Below are experts of layer 5 (counted from 0) of a mixture-of-experts language model. Rows are named router (the router's row for the expert), up (a neuron's input weights, with its number) and show model dimensions 0-223. Each number is 500 + 25 x the weight over its row's rms, rounded and kept within 0 to 999. Numbers have three digits each.
After each expert's rows: a language model's description of what the expert responds to. This comes from a sample of Wikipedia text that the model never trained on.

# expert 22
router:460494481526491481477537535515480480507496513524501509516503504478488536525469520507467525537572524534454480464532487521479525499500526530488536517496527485461524497447482503514488559492505494483544479516494467492505480467540465524473537508466506493490472489514530499509490499552511476513454537540463467520512503518497488518484478532501462507541489569526529484531566510527464508465479492545515509489500522444525480478503479522505479520458509539522542487515501480496522488512460496490498511528488512550505506493510507489492473490484513487496518515462509501489494442481498537497495506473458511528494454530494493506530497522480489488468544533492542479527517496521500542510520
up4:469531485502488508512504465537503526482524467493509490496452535457454501506500527471516494491437514526507458507461488508554486491506482540472509539530457496530478481480509526486480580527492543515526473505480495500522524485488502502511495481469519468447529462469484480519526532543501465490495495494509504470508531495479512480529490502481506496515543516494484519486506463506476491475493503473476475512487477486524522544483511489504456521500481491490562489509497453464529518467481491511511558490520506526497516477542444505488475483514494471556530498507517521509457494504491558453445460448499483508518514503479499491472502470492459526523491472510492507523518481489469503489474
up5:506513528505512456485482534509472499517501503485502523530524500469467484502503464445501527493521492494506492469488447504500502525434461540516490506499533524563540511471505469499479506478518473496521523536480526539540499505533496527487489500481496534501473458457489502470445458453495489543522533479483497540482534496543524485514520487506502536475516487515492488507531517456508474487484489502490513531539536516498537504513497486505505429477514494550544484498529473452481499454509467512490526494466495511445500493508470507488510507524483525524465550525542557525492455471486526474492519514495494486523497481514505495506542484492473464503507521537529522505481492511466477524492
up6:481441493494524517505522492459478459469442513479499516531488495512489493498486475483499488554482530547534494485513513514505506506489528524516543513494545496486528486493480501484484505498513507534476427480556510527492540463500476483477494525466473519484487505473515520508519525525485489507569513534516470502552460526522471508520502444476513449467533512509474464472505497503506490478500507495506495524505487533474456507512475501491517517505538464449503464512503530475504515535513498511486483491469486485476514472510449482566491490494492504532532517475513493464460464515498528492478474481501527477473510509509488538556515495440506542500482546491547503499480512505475500537484
up7:507461497468500503501483506489504493526492511516510483498528443509464475491490492499540510486476521476472511500487475489558501471552525541507502507492509515538497483511524521502507520462540473536523553505470506514524517496473520490486500511526482470511492490456565561514507507503497501503500512535510470551470468518526554515461506536506495499487496535473519452454489519541512468507487503506487507521494512543509531495469526474508459471520493503516490470490514511515482497450456542511511500484460548547450500445468472473436509464494508486526521479491490565472530474487492516463486497471504506521484487509524475477504491504479505493522500545514509498500467509516470524437503
up8:478512460474537557527477467504472499513489528493481515490523457542479537507462510529514484481511520488529490465533523470489519495485459500530514533496469514504473506494499537501514514490519437486512478498473481500510461494501518483525502478493497529522499476498468435515451508445475496481483489468456505494486499468469501498500466463514480481487458524514480524492524500458466522500536490516528533488510493488505538488525493493456448496503513486509488522570463532480520499499504531466524476539539491498492503544457520537534513501495508497495455485503508488525509507499485526543469492513508563466536518446513524519475492506493542480489518517560535507499496517492514515555492
up9:513454496504523470498512487528502472495469516461448485492547509517492530484518481513473510528506464477500545526505499536461458490482472503484505431517484528482504517483501508532515480562529496503481508486459441458498510490541485498483480529516534537505485491472480492516494446510532456519476474536496479543511486500472480526524547459517504473515485504520525475468505502504498496501526524512464534457477485521488514491560473513510500522458529499466517489498474498565504477536501479541495509487537505483489513500474496500506496503469477505477540525487521448509525499505493491500508530480518474527469462510539509490473527475503522487498493499495452492516461571455531501482480
It responds to: Whole words right after the, of, a or a table pipe, especially numbers and plain nouns or adjectives, such as million, original, private.

# expert 13
router:503508488516497488472509509504511471482504514530487527499516503502446540538485512476498507565540519545471456480520500544467482497441517545486493487519533481461535502494511486496487526478485482503554489534462502488476492474536500492483504510473493511499467471540528489525477481524508464514463513477488487492519492518483464530514503534512456488511504570523518498524538537530442531455520494552516491473530517432519471489487508541487464530501507551546519477503481487506525488489468499509478517538482539549491499543507505470493497474505510493524533498459520486499459486464509490516493527524472511509478451525476504517503464512464498502473519518477521477501528488498504532494491
up5:518493504492435511491488476497512507493477546513473483507489480505560475534471472505462500486528559501508551537491526483536513495496548542508571552472535488439477496533529500454536533502521509548555514504511534515529518488476509509481475509474535490472493499476562506529486548507493464474483491490483492503474458462463507526488474492503506503484539454484497482469530483490526483461494528520480548518497534474498506511536498502540526517454511515488464495534464485472484518459483463525483530494493515482516478515502495480484510476517512511506502483494479532474488482540481536495487506495464510532523514520509469477492497504520523461494499516523475477515475522481510483495509
up6:564543513474521508483543574498486502502489491527504506487524485472485489494530490502527532521510470485500493511499505495499546439539450520515449506491513459494534463540490507486508504469527460533515497470544500538488476446489489513516472487490470504510494466520543473464539538509504529491498524531495494497483497459489556467487514514493528486489524512539519497544497499498478498485507462480520545496495520522501502510544511469480531492470505482489556521502477493452539482520532511537481486470477497531512475515480513470555498491493533502461483490525512486517521501521508498480510446478492525473483485520518451472527558469484471505446506489501530485500517489491492499504522
up7:495529509545531501539473488525470456518507495477511525518523477530499481456488476459479473476495518483510469527521546459500495525466506535529478504460477512518537497482503506519512529505494491475489463548474513498491490498525466496486499488511482510486515504530500461512513551507514480510509501555501501514514476485479529487469533547532508518515459449480457488470515491521505498493524498481493504544519493525539535520523520489514478502478533512516502490512496509497502526504457478484525477476494445513547508459526542528522446460483527506471521539517496491588516500481448479521514491494476499532531497479468524518553509496492583485484496527480517483490526524472487486491507
up8:504526502498500519525518475520459519458525527515537471495543502478457466525488523430509504496535548507518511514472529523520505516496512462486525513518510526504471462525473521516503482506503492538513515516503510520480527515504474504502466494513516520527486498479499510524467460529539467505486545513525527501488536504507496475491524492488480486541477462506508492503484523522487466510515459537523486546477484500554513505508460459521483490497513494508506501522508475524497501518463465469487431523484489473513467566510479470505471488482504486469431550481498488524492504532446453512499515483453501505558488503491528464497496470494441462489504511541477525498541479495495510491452
up9:481528469529541576487537485495464480470517496481482456497530522471455484485518523487461456520483517476503518501510493495488500542496500487490415506518464501540532545492472497446464494513488501509493479503515528541462495510506513526515464455440513480455529537577479472497487521502498528495506500486512486491522484496484505505506536504532503498485486530524448525508494489486503476485492499465502521539501505496537517480503514506498492470467531458500512499489461544474485484491502478453528484445517454530512518496535518508553450501485486501505487515481529479503496542458553505492500495495500499513530531493491469481494511489484516493502519513501491513498486533533497501525443
up10:510503485460480487497478506531497450492478507470495504509551484485483489465487496498497517498494491551490495525489509503542501461450460531504513538532447522540523472552485516488495528492511490463552476500513478488517514491531471514483550474517526509519523530496537483517533535546508491493498505481481494519478480515523486521468442529459502463495506581544492476484502463526488500479543440512469466476487505499550530499495546463506464514511509521489526478508484531483474538511513496552482495477486495494526509483507498487486480475526512498519503503461493519463489528485473476542499543503496511490476503493478507518491445494512514525485508540502439509514490477524515542461526
It responds to: Nouns after the or a naming units like season, year, album, film, team, station, game, species, century, mostly in sports and media articles.

# expert 0
router:449494461518501530505479530529487481495531469528470490519476509474535495496455495504475531492544536514491488499517501529458498485504517496517521542547511496464509493460500528500505542475516498484555504493497507499500499470530453505475494487507491510485443499550507489514470503531522460528479535512481471504490486488473513467492456522501468520546468534508508489491550493488448524471484519527499497495514535458566496516519492480490459505478538551546555484517465502497531480504478516483545512496492512528489491506502479492479480480509506477481519463498523498489475494520524529485525496481482539522538470468470494522538513545491505534462533519450506521501546517468519543519474
up0:486500475524541480517519480530516472482478486537496491492515487464471506469474498495479511525508501467541457543484520497501542512518478486486483503493495535519490505517459488504469509512521487532485498486551505522457523505487483495492505503471517483478483485504540543497500520483450501528472531463524533473522526483498491549531478518449483491487511482511531481471495486489504439462502483493491481495534528535480468506542490515509531484512498495480529447520482534488543504470496483513480559499495481544473523529489476499512510498473519461512481506485516493465476515470472465483513495500567486585503444501469492481493506523483487496496433538512488506557496519536521457489460
up1:515500465526529499452533481473505482491533464510522518503540525493460477490489486496487513500496521556529534510515502512527500474494463515490501477515519513531512498485473495454473548448478498548485485456495543563527495482509481498504485472443524485535499515513495506473493480515524481512501512500508472544470508489474466504503500481533470505484489503537463508542506539460463543522501511513501506482508475504517559483537477519502512507484536510490528428444465513509531507532497519508485543486552543489502526506507465487471492509450511468532516478504541527474498511511523459521469514503536477483485471483515553472447485474514506505521518485486481487475511476478492517515471
up2:452507470515446517553513484545503517493497490527489484539533464453441480469498550492519505535512534474528463491490499538507533500478480509521466471514500497556480462496507502463466464521503467501498498534516481515498457460491531487489442531465526491497505459485497455483525509537528499497509481505549488443489482511512483496468507488478520500507524509506470507562455506502495515481499494505513497494506482515538460536489496508502476514516479472480480472470492497524543463475515506517479502503502531490514479520491526494497455512500514456511499528521458533490468466540475421499492549483496496479458501493502514491502510497518536546490480497487476516473509508478531535494474
up3:490497514489500519518476472504477461463435474517491493524528504450479453510488487512486500501473465502510523544513513489496508506488508513515463506530504516510475519467463523407530453480514529527513489548523510517469493505507523510519507499493525490489503487521454525501482550518512491511520506482547495549470487482460522502561488493464499478475517517514502519499524533477496530508545482535521541504519535477512491511489510494519476527504546560481480478485493539481501484483511468431525507501496484517482499559508519495508468498462550489489477510483473519480484530480461460508518517523523507525492447525496473537501481519476527511477501483485476490510524510457499532443492
up4:476499485453496511534494493477506449534481493484504459500504482526495488535472521516527443508519461489516532482553496463503499499470496522507517517475505435518572504469489477514519536480497528489500479513487498518488472502480430525520506500532465485484502469524495497494500470481488498506494514477523537514474467493507495490559468510537518483488508459481512535532500500515501478463525519510473495473496470487517496515521522534474538534474469494474520474520532509506556497479491516564512544524495552506501491523443479511485479470514507482501524565514470503477495494487506506463498483475495471468531512509519530539464484523504533437475486485531523511455509470506508537512513
up5:490508503504538484541509542485488538494485461553497461499488506493507496457478483472507472514517414487468508500475504485468480499446529550496527508481498471456519521465494524522495479537480511498510510497506511493461493442477498479510454542526539500491506516535478503547504498509529472542500514481482507484451499490497502499456516512466470539506514532481517512518477488477463518512525526511490481482529522525509497496450546492474514511454538487493519514451482537495549501518486471522497533519460525513484494556473462512467520504475508511501508525487472533500460472497448493486490483489520513514518499504483528474532510523517507479503466519485480513493482480534487496521581
It responds to: Inner or final word pieces after a first fragment, mainly -ell, -ies, -ens, -ers, as in F-ell-ows, Ref-ere-e, rec-urrent.

# expert 19
router:470482461501490506463467518559500474532508475513462517491495499493508505528492493537451501495512540507494447493540472526478513509505546530524487475504489458445528514422500499491503530490510509496530486508520510500535498496562474551485506544509498529493510473513501521498510490537462473498478561520419499529488455482481473521521466489470494439544542537482517518538516538472495506437511484533491495456508490472534507490519487514519528500483487522513505507518525482472503471536492483508527489487495511524522498504498503525506501499505534516505520470492479481467479475513493486475480455497490518510496484496501464492507493524539492520469534507495525521535472470542531533487497
up0:503460544530527470491477471521490521516515485526522511494464478535461510520500500489470461494493521487480531562522502499465501561453505518491506505485438512449500501483490496465479536515507502460500472496515477519454498471515499502485507485503530461531545549557497465498476483522515493524528506499531488499540495501519487499487524487533515533501450488522501492487489483529516505491503513521448502526500498477477469503467489523491510444515525478507527535471483468492511464485455488530531440477524440502465484493476498492483536468488471507512501507508498489551493458448506509506530463522491483515495505524529487508476504513527515506520498508556554502512516535531551495494528
up1:527466471518560481475504500531489470463498480521510503499475497493498501464503518474479503532480504517499508431486496532504477506478481545465504500507474495486509520538497524499485543454470489491543460495485488520487516509528440519468466538522549515501514444490524458540523489467475489522510484495482546529504491475494520517521541513488489541502534509486458543504467515507532541476537488501453502448506505461526499499560479513529485456492544511523507498478480507538537483482471483505511505463541481548486507499492485520480498499515530500511500522478479476509490478473515491512493472484504452494535505517532500442493547469484500522484485504474543493561493492495496521514517
up2:482503479464501446519473508515495497460444511528509509516500515484479532489509497485492526521545569518440490505521479514484521495458508539494517498515512530463509451462501495510494523480502482475511478535530510546523470485498526491510476497513528500503499458489530514504515541549480513511474501494478485561450450503474531516519535518519486495485519488486475489553518488505486449479527511502486491489498514504534457509507505535517587530470511536517528465486526488442545510500492529537496513511525516497485473498511533488484488506496502530484505496454471494511534483450491539515482497507486473481464487533526527553528504526505490499492478498531500487468476493512494521492558
up3:501470540520487471559542486531469521491496513544523499508521462487511509520491489511476515497497545490451492449458504535489463512465452516518559465500540504440536516510535520525508531533472538487531509500493456492472470491508455508487501509480524488499473495495526516510554494531491468530470540500488496503471518452506465480468460510491507485513504511525515474480526475531466496456497455516462477565487520486474470492486487530497506501484447486526484492492477493481564503487563553507466490496477489523468462518494521501504488519512513496496479506483533496487489508528447511492488496482490530483526483497545510504499505515485525492489521498518505479500522486504518487548524
up4:505502507506513511501505529523506527503532520548500544487517479519479511531496488471495524487489496491497495496522458525486515527505511511484457531474521482496496526488508527512484516493464513484526472484500517521514452477489489580437528492503534583446532481527539472528543494511517485541478508494531504507485493498490495487519549512519493516482466481477492464550500447523532491454515531514517499489468503475472445486517488533483496448467520477516508505502482506475510465481541479514490492501495496523418490543523472501502508478487511493513494491475474495511539466451530475499451501506473504474482522524508495486496544497499533459471492476548511498521526512512527542479507
up5:477506515547512492422493470481502500482544484530482484516503519462441522496511522486499505468498467520504494463474508536517439495479512522477486454513474499507499541470458508516507509506548528531491517532492441514532511470494501549494498517484479562489515483498455522513523483488482512473476531470489531490538503482497529468482476497466505509498509495469506461535514502489492471512483555545432517496492488504468521509501512539549493497505506465485482503515501471496502492483462491488444503514543478545501501515484513487473453517482520473528460550495458531523491499515458469472469498499515482503516500482532509469532497513543499481483515558505486521511528482502507518485492
It responds to: Colons after labels like "Sources:" or "OS grid reference:", the piece al inside names such as Jerus-al-em and Ya'al-on, and math signs like − and +.

# expert 15
router:455484476501480469547557538497492495504523522499518553492487466482488544502430522508477530493517525554492498482512509501468500497465497476505497489511501513463517502487462518481495546479503511494519479535485452530509483486526465503505519514488464491497487522521517519515492511508533453537455509484462471515440507499496476508486485530522455547519510501510490515530528504500430525471521488515499515512531519458525492510512474496485482534509484519525524451525531512543512493515477508522509495529506487524457494540506445449477478497508519469498501494482519507521509431523493501527530517495424482515516477521478528484488520537480537511486535507467507483502507542509523533512509
up1:465513454516490519499532501539466505520524505531494502493518496497489492491489496472512486491516490510508547483498523580489497554507523535499493533525441504530483495453511519497512504473498503506493489492546490477515487488522478527482471493512442496481474510514534494532489541551534490519505495483512489531504526485509530498496496559474494508491486475490481516523532487435459523470532472518511518507494488494509493501463490562512468487533514513494491456454517551497515507502582534504524491468499476531512468501502512503495497507474509468512482497450475521522531479485520475505467540454512489469502529507473494454542493528482522515493472511510448468503476506547561507479487
up2:515496464485503463482490469516502530580510534542484505488510499501514479467502490486507501530531538509489517524496473541546488505478530517508470484502507554514506537536506508456498517508488496485530494498468499509488493498494517507486476494525533465516450483481544513527504481489496489464529525520485500511501478510484514489484491486508501495530527511532522434488483505515487523485546509527540501466515473493531466496534517462525510521498490496509508493533490464497516506484526516517508545496516512446478469492442504458512519492449530433527542514478489475482452474513488494453490491539593504485481476462521468527479470503477459456484484494521493526519537506514504510503541
up3:489543525526529508483495534542514523520500493493478540498542517552491485505487495481479446510531494513507487470519484529512539547496503492461438508534481503514466546521536498510485491568528522518502470463492464533450493490495431520495528541459512527493496487520516523519505504487507493492485514500494500462496485491521489503492475534508503511516506512521495481457508488465504547493466474508441512484487534530539522498519483498500481451504514465542472498535535503541440507477459529507533517492503491465490467508467486488533515501488494453497495492486519508471510478465491514527483534523502459532505459485511502498479533527481488442507506505527496513497558530474533519515501
up4:477465501461480500489484511495462491517489502486518521467499494477557487512510488502487515469481478470500505508484506525501572474462482498483500482552464523488460497487504495481467510502457482479506522502532513546549481545488492493487513485509504515493545499503537520514513494520476498533481477530513531493512450507488505479504484526514511502495507518491525469514487472496496508504533498523542494470491503485553491508430524497490552462482542468454559490524466542456525496511484459533508479490496483492495493512506510432489482474449532483498525485447504524522451494460479439492507519491540506495505489489513528469487501512509496489481533536510532527486501471501526573524530
up5:537485505450523510493503509527483476521490478506497506491488513564495515529501482443480501500528461474482454540544465494521476495519523472491466469552450476472498519430476523502444485501510511465515482462541512540530508495529499508471504525508510481516509528490534532494504503492496515500495490494537465524546486481509490476502491474537509489509464544465517467511527482487449501510476495509535512531529503538497524506465488510486516496482506479471524469489469560493493511519495496488493489490513477485505468529510463514454505515497496469537471465468465484478517520494522492542506548509488467533487506481494543479485480526516449489484468483524522486557485488538533548527494
up6:484539507488515496472478502525498527463511465512500499515514497483445489508526476514485460470493535532516497507512535506510490466464521538439467465524488526507512503484460467582485473494497522534511512491521474517479534477518521498508439485484514508487529428543461496487485499521479513497532515520513503478532517453500519553489504483546500507519485494540487520548509481542473455498517525470482480475545493457483500526506518563517479508494494477494494518475488535522494510478482492482479493495533488545502502504523480535480496487482542511555464516569504503522534498480495501492458496488486460533496494484477481523517550510502495489499502487495524471486471497490490494521448
It responds to: Past-tense verbs and particles in narrative after he, was, to, such as made, used, released, up, out, off, over.

# expert 23
router:510501478487492491450519521552499460470498495545526523542482471451494522550491497501466492504530509512457521471520520531477510501502495515497537524512479519467522488497453507497494553498484508487522454512493523490484486481554473527497530461507504474511490494498519521546490489537485440559487512502468481523489478511523511497500473534533446524461470521563501510535510493517459534453469500505516473483480493474513479492495499552516502508450502520474522469490478491506482505505461514515492504531514497518478503525504514503492513493484516469541481527459463506488513510494466496510474497463441496528537493545475491505519460494465523525492546512517550506511521467521524525468533
up4:491478510484442537556493498505440528448457489508532477488493475477502526504492478548501542512479514520515510519511483465522504512511492542504502517483494524509556505507492496446516491563461513489476484522503543577510521507493521509520499491520507490468462456490499496519475496517470507510487515459552526525507501519484502505487505463530473486471485493485490540461529520526457463503493457504508489506514502448484543490478482458523533476484462452507520500497482480485483469488491478463525500504544490511499510466473476428532531473517513484502508503506494523500515525460481495493494502504482544494500487513512535517471534525518497520492541498468534495477505518522509549545491
up5:497489500529503512485517476501469524545476530453507473529471510539483485506493484526496484512476478517483483495542476470498544516480482542533462536531550496494495548518508503491512531474526490476532431455494493560496510483529526532501504513459485497485458467553501484446520484506520463473477513488520463543532486513459483459521501495514448527491516482519477486519487486456506523491490526517492515495496492537503502477484476501518502489499518488502484484464525504497491501468491527477480539463531532500516517491480477547523516483488495506491530557486534526472492493533560477498446490506540501489516475498505520473560492478497499511480495549516508506493475518511505495499422
up6:471500505488478488539489517513505449460526528512486512543446476519568467499509493497491490487553490522501494510511518504535524506478535512476484517462520537441472500507515473473496511512473545502526453492511488487473478496454491474481540513468485485490504458485574512507511521505484472560474501509496491511488489481475483479518538488486495509493466523469436488457499487465502470501499527521528484510524485526546446502454466450483514480486482499529453555550528507469517463535507504543492503521515529488475487536519510486497492501504499524498541480507533485528484490495527502500545477488508510522480512536513510512525477522491523540509493494544513496502528512529514481510469
up7:519529516505557492469465516542510492457501480487495517497521467510545476507495464465457512521487547481519489493508510512539506456519505492475537492466456554479500484479468471510524470510519479472493498487494444465479537481495467510496486519517537515500521469487524493541538521503502493490489464508494510498543419492468508507487503489499512525514520505501475490509508475526501498479549477501444531524485521476494532497487527525521489454516521507488469449508494491505468511490462493473500527526502545527540514542510511505539489517494525481505499505523520438457473469531511541544494507452572490512495512472530497511480487525499486440500504497520465490479535505504510490509523
up8:455484467492499498501544504505482527506475481519486511471523517513460461496547521525501481482505497519517484493528505576485467511474459512495467532492508502486499495514542490548523501475523525547544536496540484541533494522490499502455494516480479472522483460521493470501478509497554520507495486500512461534489508516503551451481510502510500497513514506497466486552480512493534509524491512482454475509515472466485492508492468504537512510508524472507513534518514490531493483458478468488486487509479519517483471464548498494493503528474536473505524520504470517494528504547520512545541534473489425484501504475526558449509528477488486510487457518506473475524538440507498500502463
up9:527484507531509526485485442496479499519492502535437543533510524521507523543485529463481506503503583509519459499490501502486498493489518462472495442533497513503511543511515547480433495526510499491506466538526522457512488526546520478491501497502530513489533503543480498509522471483504540498495488519510504481513483499537500527488507492519505491487515483463478479485525494485486481469495503544517492502485491482515485445465515457521511495497524459493502468532459509527498498476527542522545531497488521492511466497531492494529497478508542423499508451472535505496480515498473487470481502523522441472506490472499513511528536488475516493497511493509496492471494462514579473505526
It responds to: Quantifiers and numerals like one, two, all, most, other, various, plus word-start pieces con, re, ex, comp, as in con-form, expl-ored.

# expert 12
router:481483474525521506491485502529476498482533492501499495509522485479490508493500527498478504541519535555474497482525472513467486506523496493497510503528500518424507502521477471474476533467514468488534491517482495498485493489547439502491504491477536494505471529512487485500489484493535472525456525538492477533510504474487531483538515480518481520482513543475529491495551524532497497473527512543479518486516505457545493510475437506490511446500527509504510498517525485492545487484455492492499459501510529527539476488516501498488487470493507467480531526482516504555482480468535536544523494498438503530498445504483487452496467514484459553458527544484533475500488464497533500532453
up4:475518465516527532500477500526452496500498506500500498469524504508420527484481525508466492478490541572470522550516472510512488496506532506538495476488510451485471491553500498479489513474482544514501504455496510539528502507511457530511497502506511541461491521470521550505467479518527484502514484519520483540473477473499481512497537513490503501496503468538482460452472444468504510487496474476472516528498525487505499506539523514479498466501526459477559463497426497443504475492517520509540502494498513488481483472543516498493512534489514486527464492494464498511526510503488462456492534525505477508484481536501500529476514512482520506450480499500532521507486487505548545498477
up5:492463498448468508483505528480510499489482478508454512500509542545510520479474487523482497494521498506493465479499509481484533512495498510523491536482473484472500488483459461498505519498471491529533479493491497510534479484492472493493514524514490558526543465458532577533516473505449493485488526516483474497492462481469518509475495490495481477480495520494503547524521518478489482467497486526497498496507495487534473489528503500478500485526532505536548501522470502487527491531466479491475503506470468507514444514551478493496506512548533432514490507522519503515503473528458501498500524533441497524489488492517498468522529465557511516485493466498514554543538451582522472508521
up6:515499468506508485513506490505489534483473420505466493556491500456509478494477485493493537465545499513502485552452494511489500486513501518443512456541551503519471494450493493496504474515495522525519488496476541530496502520496489491475511511523481500515479481510508570503503486464472493528516499463480481472478501483490485499499444480497504498440535568537520492470540501468452479511508485542520529512524489498485523481487495505520509491492522543542522485529444489513534487497472490516470538515545546508503498537502500508457515458516494505527491473490517503460482464516496523502472531494511499514460482529524526522528454532456498529492487521506514476476496533497539522496502
up7:521490504482482547525509495548493454475525519524497532512524473550475498506516503455490484505526466515496509539493510493515509466525541455497470519438474494491497528531490521520505513521468515491502480520505489496528539484502504521492542484514484501493516476494537539490454495478519482495461484502511490512498464482491521490503567501542544541483490460500473504499471453488525485473497501506499499483496477500518502520528504488474495445504496479528473526511498525457549429495503489504478492497518496528488462493507472463476494486508487513473530547516452498552490474442555481472454487484521504508488475527464507507501503478513504503472505498515515505603502506523546514509514
up8:517487497520481514541514487519512471526499513518504509499504433488496514547482491487472515514480420520515443490477539507512530547490498524510502498519478501560534456482544488531509439498530491541483483483529512512494548494490512486508524537519558511472491451572503450513465499507504511518524456482510528540543451521502492559522468470497513493501509470525498543513544521514503454462507494493528475507497512471511469528464549491510496483481501538511530492491511520516505498500490511497523480491483489496465516484470508509450484481446512483511498538482507487435501483476497501475501528521469498501510463529512498481468487501515507482479491516517514475494468518499496489505498
up9:518487504505501493488544503466504485481454476503453537516501505477464488528486514501497521498524470480550452472516479515524505560490484486497518509507528490490530576511512472525499492470499539514516520548504482536543521482486484489487510496523543505478529516542494497480472505522495479485473485451519477515515492497502494548483497482534505471516479527492523480557514533493515531469547493499494533501524480503502506492500501512490470528495448485519436487483500483502512467500482504486489494467464476512464473544498474467482465485478533511496506505537501566515526491518538550513467478565507445529545511498510498500459498482466515462483483536527499489499514489544467469517490
It responds to: Final pieces completing ordinary English nouns after a short lowercase start, such as str-ident, sw-ord, tr-ace, mos-que, bann-er.

# expert 21
router:464465467491478442505537540507476515510479471523504490512473496479498495512477482527470509506523501528510474478504494519491526460447504508507503513527504534436524490462480513507544554508492510518532509492504498545545470486548489524478502521476493513497462488507529515529505497546523466498455516523462483505485522511484504515497493498478464488539534566474531502542544523483468504482505468570531493454520512486526520507470487522494484455498523557491509516500512472486499490542486446492477490492491511491524478490477517450501503495517505484510513535476508512510471448495484509498512481470472494540511457482480477518506504475509496528459510563502537499486537480517507521528543
up4:498526513485515502513513538487498458500501548504488486522475505456475514472506496534488498568506469467484494538502491523518530522478501499509487446516460548507520511516479520460518556482507519495506475518487526512486475496539541499518505510476532500466472493506493488519492498473486511533525523480490479483550523492502478469472524530455482530475563509524487496466507467517514504484559516525478488530521563503525514520561473503466473518432494527496517481496530535468456506534514504525495517535514511487499463503500526482497486472496490498495531486483488471547458493488514524511482486491524509545481520475532508559493502515484483480481497540514539498460523481489484493431505
up5:466484526484532518477537527465510513480480455487502514538522496511491502481498490501496548505496482520480468537538445532561542523498499477477467529507510562476478506512499490489515529509486503553490491573488465501518469515478510485523525488527519459507508465511519487467492496498507499508539512495542472496468502478460500510487519560541503507501519494565451508515457539521516508512502507488500521492519560484503535493490501484493499480477513510574518472508496521506499444515493504494471527505483500515514484482493484449496503533499503493525501469490539459513469497464463489456487519578528500516444493469513494469536519509481500518487500522520495486474518503481511495491484
up6:498567470477509516505533484479540513456451507514531514487506506508477494491480506517475510488476524499529490545521486503495475497521437529471483486486504497508498516488463498491497493513499505510504480532461506489476494471527482470516537505472500553500544546534500487512500532498524485489504444453477502469479488474511533516485465546540508515480542527475488513525504532518518513524485523545507560502508521480490490486492521477525506500537537497500442493507515491491490465456466496498514482516513468562451536498555515509539467530525493538497484522504549507507511518449488488506469510507513509451484452502492465503494543462537502484493506450516518484485456491528466503490522
up7:507517447511526506519516518470482468484511473517511491537502477505481481449533493500464500518488543534494503476519498519499489498481473505485509463511498518502493483472537481493466473503497469487509519512479498520493493499520489504524480484479520478543482471531511530491482491528523499510526520507469499500471483500468528547495490454553499479473485466537475533494449538546478510505520477501481513528495491494555536489482532519538503534473462497490492518519486510570513478469470511520478513490485546505457541512480488441550434451475505544499514485534492475521500523453488510467468478494460511516527500533512492474552462471529520525507507462536512502446514495509469498523477
up8:491486530492487507530555493461519511479469459536441515556516522469479476471491450529467514504511478500556536528516484497480540488499490510508514508534469498512482528476512492529516507532465470510522481541510462492518502508509514489465500494502467480502517514465537523530495456535510479514504489430496496527468521485472499482491529485510518493500540554518514483521492514525500531476529481495448458505477515508518467505501496506480452458516491506540467463518473502522510459541484475510492487512491469495499518468511478471506521528502501477498511517480491504510486553489457479463470505468482511496519500461505480522514551511506467536516467532462509516524541443517494523548469
up9:504522474515511542520466565512463504527534517508517501513531500485427508503489440441480493464493512494491449466498485549458548475507510558521432464545522497489495467521529494494503455495489496512508509520525552512521483533510483502479465500462500523467494509514538478500500495507478493490508488497524493517460495469524514499506525535507492501494481501531502530482529520482517525478504484495509528468521463521515449465496500487488525470482556471548515502476458519481514464520529503531477504474509518519488484480549488503493462463514528483498462493480499484491482498514495534464513497478518485434483489478505523515511527513507495513493545509514535475507532466473514523522530
It responds to: Final pieces closing words and names, like -day, -ious, -ously, -ly, -ful, as in Satur-day, Merito-rious, mer-ely, Griff-ith.